{"hidden_size": 192, "router_score": "sigmoid", "balance_loss": 0.00677, "positions": "rope", "lr_head": 0.00502, "schedule": "wsd"}
Below are experts of layer 9 (counted from 0) of a mixture-of-experts language model. Rows are named router (the router's row for the expert), down (a neuron's output weights, with its number) and show model dimensions 0-191. Each number is 128 + 32 x the weight over its row's rms, rounded and kept within 0 to 255. Numbers have three digits each.
After each expert's rows: a language model's description of what the expert responds to. This comes from a sample of Wikipedia text that the model never trained on.

# expert 55
router:129107144162168141121164109180087158104138145201081117182087163117122124136077119180162054149106127170136146047159170150120141119129143103174097115133159120138149110139139169179135140139125156176170121188081079137137152144125120165118136175128112124151118149076082109139213147078108086194086204074105120141170133122192164158104151077164157080132111106172117130129136132100166126181140106141147148125206161091152127103138116095106157133131106158131099095168066120139129137179184168086082172131157130140134142104135099130103095075110149083097134112212119150085091125122132118140
down3:118119071145120115112079152071109086108131165145111136153144104157167201119152138155126103124111127180166149080143161167118154146185131171095161152115125073177133174165102141179160099123175118089144181104086102151110133098163150176153170112102124133174179121139145159197100139115128155114126162114114210087122142117128094110129143157083149175202087118153145104112106159123102133134144133123141127137049155151087140076099136084147155107153126108123119124145144090104109144085135111117127088156192134120203135131136117088106103141103145194088044123136147064184209042162131138110
down4:134154133104156121087210132091111088089112149152114124092164111109109158116126164121102128103120183129155208089111154106164110150119095082205148098106173130126141149151157151153135149165186190102135090157113145138070195149183087159105114138130141164110130099101088137155096110128128120074097107138113161188141152095138095146076163054142151141133108163129123106114121110125211150151149070134137148142138134108085118120148167185133094178143090154145124086163144139101098157077134087130130130093053169109120056103083104136170139144159157135176137080129092108019160162108165136121
down5:107196096118134144175110103210142129088153107141103117070107115067111178060126074168130117114104119099162155092139173091136147108103145116091078111159154155162146115103131122083140179129136075141116083163106111103126172110170096115149151146125163143179134093089104112149114191116102151178163129123130135122154132141160131104139089155083142125092107055110090142153107185089079090128076148171159164137124154084136206119176142180148047086161143112104138166091144116100111164123126122153100070188100125109178170145109138098088117099154077065103127169125136092162100079122076110107
What it handles: Year and coordinate digits

# expert 23
router:127063109113038137175130100183124113069093144117064091161114094142068112079105148153149106198161143135122129150129176108076089180159161071132109145114145136165121103150077128137163158161104159156163177190159144133151163162072151101105132120188151105142124163126105142169151160086106093172126129101113116177141091147154148166153110131146069035138134054176143125137125143139136152144115130103100115136138160129151146162147188138139142146096167162167149141131168104164109168122113126163161178140133135171103111131133081199081169131109153158175095124170165147121113104068167148189
down0:202141077089175123200114114149134152150159077126117172141173106111105179120131156156077119125161141152137161106138116140154070161159145133135122170051128145121206159133134113144158123117097103079101153111114072084116101133161065159138086145120163099109149154101140124162105122166084115165110152103145099161134140112110124129164106183142124146155117170172084072131139186186172119074172148152167109150053122125140139127084100106151145133057062101219193124083121098096131147147112114136174084151105113103151152149089139113091134169158175126175119119048107147103141105133170156113
down1:179182134108108094147092122120128160167146093132119142035127141084105136162130138126129104068142080178128177087088082052115093111121134118126167083078120121113099140129177113102132145176113130149143096157152101129162160118176146130173120180127136154098110109169103134111105166132095084139066172053160196144135138217147182123108118126146154124124081194135163077105120085121146098096145060195079107091116177143164097135118144132140127142114152090128131135107138108103140148159068194098120148067078138136138115135150141138141079135085120079142208174117087112153148123128081127094
down2:136190100115096130126162128137184128103169183188155098123096126094180175140160096099114090115117150146117073128101085127109137175173150117079129051139138104119172142140082111152080186122142125104133159107050128059133150063140077183098165117077153131102096121086040087134090112111159105152118062122152123104055117123094157118127117170146128156119103133176071143148122132107150126160115176098164097111084135130091216120149134137114168106186150139145105124159140185140152127129138149150075112117122147189137149103174112152082101185117127108098131192115119134148162154088089131097
What it handles: Work and activity nouns

# expert 40
router:086044150122091169127180120168133142114087182097073112107136134104086081133135105147162090151135080211117112174150159121103086156101122072109067160066094190166115115159110125165100146151122144172156123186133135136113098155033178082130127131143137136118120099133106096183126155082126104146095149075130087148122118178143150094163151117126092072105141099191176105116108106123104119141123104125076085180156140089164119148175162189129184143124138171135141095126112115166149176101146141141114151148149134129109111081172071177106132092107143128114124103188174160073101101099155130166
down0:143146164146129114131143142139091133106122151124104127157129123193139170159105081148083190130123148141109101070164110114136205146119133113070140119170158124100082183152072105220104094059153190163183143120125144156073127127165111155152117129137088108136146119079175144146156091149114031123172125096124175078136088069140117126108127119098118102111069138040181151134075194101102136160158156166140140079166145170113111152103110115084147099117166133139120128113092160121115117139144102061125117162176111119146111166137187189136096127143156137117149179115152081123147089150098098083
down1:074094132172186199117080167137103125130153121188148132183129094221093194125081132138128150114120187094131150142104137089135189136126072157188091183127118161122186111133128124083203084118120120113106142124131169111117104117203158148149162100118161104109154133148133131141154113128170166131158178137081106151111109175136124089086134099135130143132139134121135155107065137133132165119192118140109150147097115101091067126129161164146093087101055152163126174150179124134170113120121118087074143088098073114125175119104104199138112189119131147110101094184173145090111090091102156094
down2:133151133173097156123100135141114090141136094162078155093132211152156159139171150155166164130136127125154172128093128083128156115143077131144062124197122122098114138175188154089106159160121179141088136113104193096132165091109128145094176119201120157105152083125060116123135115141134107184134104156159117124171150118102148089112125132141126115078123173147053200096046082113181122097141122096152163119122098131116126117131122151095150069132125191113140129097087133138123061119098075130091161205141107163150113110077134121148150092085120164068065126114146040114108132141123118086
What it handles: Plural and word endings

# expert 45
router:142082090104084151136099099112117127132121141122086101123164122148124102125183130159163076166122139156150118148125189137077108193114166088117115117079125166163113101157109178204141189137111145165174097176153179120091089134078135094118087159182134149160134149126095122129173144077139089178101149110105119113163127120151213125167141087142057068125183051176123145139130134106136162177092111094094066091152141112114099149169222180152161166146126190128140116150136106188150180137130146175077172127130112190087112128150105142101124131127145127114119099156152126070115103112135120118
down0:094156142172091102072138117111176186114181142156121162136147134105115142143126106091134117152170131117138077081164045134125127125145132055116156118099160172151153097096086127112141135123173133118162160132146073152110124157104126135165097124119135158198163119102152173101105219077079165158117134132152136131162116116135118097141078134155093201166132129060180166143110120177082176142156101140145106121175087118145087106091093169122107117118217161121105100081072171070132101079155116036170149108098159124169113112141186112118155109144142176139134145126103153096101142089146111174
down1:123158162109120092142134152084140066119121117119123148084108144098120181130154123151163099084071139087093138138134120111086131147163162141096168114179120108147038126120174135145161138107177074110106116143168119128158143171111132132143135153135099098111155121135132123151121133108145137129056177120168139128092087131172189111137103122116117138146086117093190181189096123202136096097159141140147101138073138144140155070159152132111134039056106083193075100174114142112111083172096073190144153158210138159103167045156134117106114158143106099071078127147122140154133158168170160131
down2:163065123156118125205134138144114175077154174102102144153076179179168149100143132096139116141147149159200142095112144106161111105114165101193117112130143109106149110107141144121089086095085113101105132144079048105136175119132090164140165112153132100152112193154139118117153043164173136129108111130150132127133124137079078081118135123144042141117148056126125118168131152081140132151125131190102157116091128107108114156142201147133112190082122182168148170175086093120094168113123121188074136140121127086148183121125155155168177111133091134143148173114091147117071132193074141146
What it handles: Countries, states, place nouns

# expert 8
router:149051167119116167155125128128072165108119144124112119105118153055140111146093127151154118166134069171144101125098145096047122132106127103100123120114137131133196094111090158173143157162086128156156139180097147102074127160079121111151112139129156101170174180094109125156164158127116115093111143073093124175092122144138152142125203161110088077134107085159162118099113064113099116111088118080079144191156167120113115127140139163120192146140139127120132106112091069177177105183157120155093129133137140147094154160153111184109110069119094147116077051183224152081115116092107163146
down1:147161125090132154097150135074120124109145178128127098111165106119091077140124123120141183194133133148133191103077151106122120134111132124098159089120154161156142120129158062127149067196123149123116143203101173085123097124055132106101131131104076126128142155102205134106130131095222148133088090122145142158128144128161093077098171166138168197101149105122130165132126127146103079118178077104166102118177114172116105119121155179168138112135121175123116101155084128040151125126132133156175115170092114176114192075163114101160166124144098170137171111133025106142152083156153129130
down2:116147095061157105110112174135151141144078144148119134165132087139104137157161145153128189083156021106151079145092118168108096183080113110160128128090137151140160108115137141106084135136181180109138235109219190146209067085163110184180132093140129129109167103131120147172090107071151164092173126135091125121100162162106156142098148106135164122142130157083161088176117109123111109155151136124160128105069099116134114137094138129149102120115205076124129150113100177183134102148131140122144135148150143105125117155177150165168135090132085130118118195128131092144100091104178128117
down3:103092139095164094114173162152173168078185120155129103112113152149170084110153139144167110207146089184157170150129099127150122157109151099107133178142139150069096145141141131144170094108172124182165152119139150060159112085076136135073142158108123094161148093103122114150139121131161114090157096107112050128102079110146081174124150153084174125065106128067150148092146143171156135097172098121138082101159120109082134160150048091079116117083213134100115104132163072159108092201168117128142118119151081161127072065134120177121169107145147129124091123125089124122121187108134127107
What it handles: Final digits, large units

# expert 53
router:129087122160095152185148114161117145124104139084080058135145104120128102112154180155139137206156153115131184129130180116063158165092182115147053128079104124172092159145148168181154169106085168148150118103176197107124086118085151129157109099130108123090106160119094143160155159107127118123091145105156087140087105105166117119155186117161107059112133085194162085134160156085168107182105140106114101203158182130136132093118156155117141076120100187165160107132108088173157166139133109144133187106104156171091162163150114129124110143137071143143131106177147188086160089119151110149
down0:145178124103167132159141122106098110115110087143133095180137145117103069111156161146132097125175140058104126198165138164187133118112105114162068110155134132156116137036140146106161134141129139173158139141138119138109145089108094202101199122150117179116084069103152118112143173126164158159150169105159139121162148078125110125153150147086128114141066163108058163139153124099190136174145049099131085160159134075134149128140152129140113114072107148077112131157136113194086109146110068127082075121135092162183200113133054143126146135123100114161097094117089181177155161132158102120
down1:110200152121133073121088173120144120114074113176124162173159169144118126142154184200120116153119170118199118122179151097141066130082107153161145109119155150150137146108134126123138133135215156139088085160097134170087141165171112143093103141099119149049160099147111107109116070147159109075109161164083160085122149129131138153106182125099164125166115146145132136115121090111088070093142121113148068139110181099159163102176129135117099117111112119208068099202103127152148121159103053033158178171181166161120123110117138156097158124127143149087135143161127126166140157090141117135
down2:120105129135122104118055127150131132072098149206107129136124094208099094098170087130180188111094156200092121073155074106138082075147153119117169132090126067182088112104131154143196156125106138146107141125103101113133141119128143097151110073200177150104154143148123100177172175162140126146137111087078149108146096129121136097192115139163147137090104104148121075200161149114101076130151158075060123109116102103129149118102118132058121121135110140116104173160176171105106147076174175140185100114137102128150120085102149129145125146147104184156138090124178098116112088173091147092
What it handles: Person role nouns

# expert 20
router:168125124193132168125140100129147170116115126083118115126111135103089084081202122137165069143139161088134159131105134087128091134126181131182131125066134140181115097106089173157157134100099140161187123159157178122148140170084173088129079151174123122173111174132125138085138136142147099150115168099128071133108135130167170100144142103149127080153161135146102085145105141124110113159129083064069121174196164083153102089122156156125233127121102137132123096139122111192164178126087150124136158117103168089139152112131096111068063111110144125116123020202151166125146130120171145109
down0:147103167139132103137121130090147118099147119129101131058145136106112123111174183083148139165093154095167085158175098076071071160139145143095129116121138112115183064130137158090125072160119142099130138114166153133125186097113187127129149135123117164097110149158097137110115095119104171151125109075135129139138128181127148142124114126163132081142136173124154102177163138068149153144160118123190188120211098078101142142110166173137064111134214181094142135117147169119088155201147165071162198136110166154122214147126177166167130159145091205113138091168145154109148099124108095141
down1:075151083144145149083103145084150115207159178168100177145157158161155114091149151134077123130167175128136128113138061141088107132140183138115178134129148118169139096119139177109092142253077168199126117111112141099105144089130106184139076181095102133138138116152145072180176143114119099123149087111100111117147100147156115155157074172139093112128112118112184177167174102106138134107112139116133178124126161113156142073092126131160145102103141158166080183140111166105109068137116135122113132136165147052097154166098158123120148138086067117190151122146147137098070149119103115190
down2:081174148131109149102149086083098137123141086197135141096081148116134098088099174088093119091155133067143149126090091045143118127146107150116103119129109213148142127097161153105077101150101169093124103086164148215178130129060114118139184143154168135105182154145113141116131145135131140162155082168143122158120153176140186126124074110128115059100123147126148133148092167128161092171184128121134166119167121144075136139157106082158091124130126130147178072174098128088107152151113133092188088130165085099128139093105149084121057143163143147166110137139100149085186039156141103147
What it handles: Personal name pieces

# expert 3
router:115098116166141166108097103206113205113038078158123129188162109138086161146088115123139104142177122109158139121111143117173072149123128106117116127149190130161145112093086141142135134047141128149152095137187162131140143127123145132138066118169108098193118162107108131120145155131124109119116138113095115112131093107138160134145170107134136063130172093150113110074058131116126085169095092145101082154172126120173122047121147135124198105151088146159134088141118107163207143172144095070089148100111126172082143142104097140087102078087152065125115079167190137088096137103193133133
down1:091063121161126214141093135136122136157111145145152171109117093112197151165151137131092143091137146099146135176181166145140170110145133203099146119157122139104112126162180126135100127111155099124158099115104199160086148155208182165115148096172124066123101156162139087123120129158205125190129107148210097153117114155147130079152162100123132056089103139173093165154129140116133109120131164130116102176108076122136127143178194109120099134164063103134075117144151092150122136148101131133151121100080083106075132144082122162111152117079123145193198087099180127102097129087108108092
down2:174156110087161107098125175211157145125173116194168180146100125141131135149179165102079083130108160107125098089119149205120163115135137123143083131088119097127150110073164079165084141158182133137103127187082089122193180114115103178142157142114141221096130148113114110087140156123094217182128121143164138084111155161165125144150074148079147086093125083175119142108095154148107160118117145169141112113164128117111096134149121143093114147085107162093125116167125121098122089095127155128092115113109154126082099194135141076096123144050127129077127092138104171081088143126183163111
down3:136158178163056108095163187097175169119183087151141180115138165112158154108150119111162116099153111230164097097152092121175097143111168093165134111071071076157104115095144099143107118161095100099139111103102126180131088170189198123118104168126147154121072088173113143071107148159079176154132099095110055086116177141120122140165137177140096148084073147146116146173098164140116102165085161118162066132183135122141113162106121101123125138163130134130199119104130084136099088067142137126109135143107117114155087142133113141121129072100077150152117114168180106114147170107136151111
What it handles: Proper-name opening pieces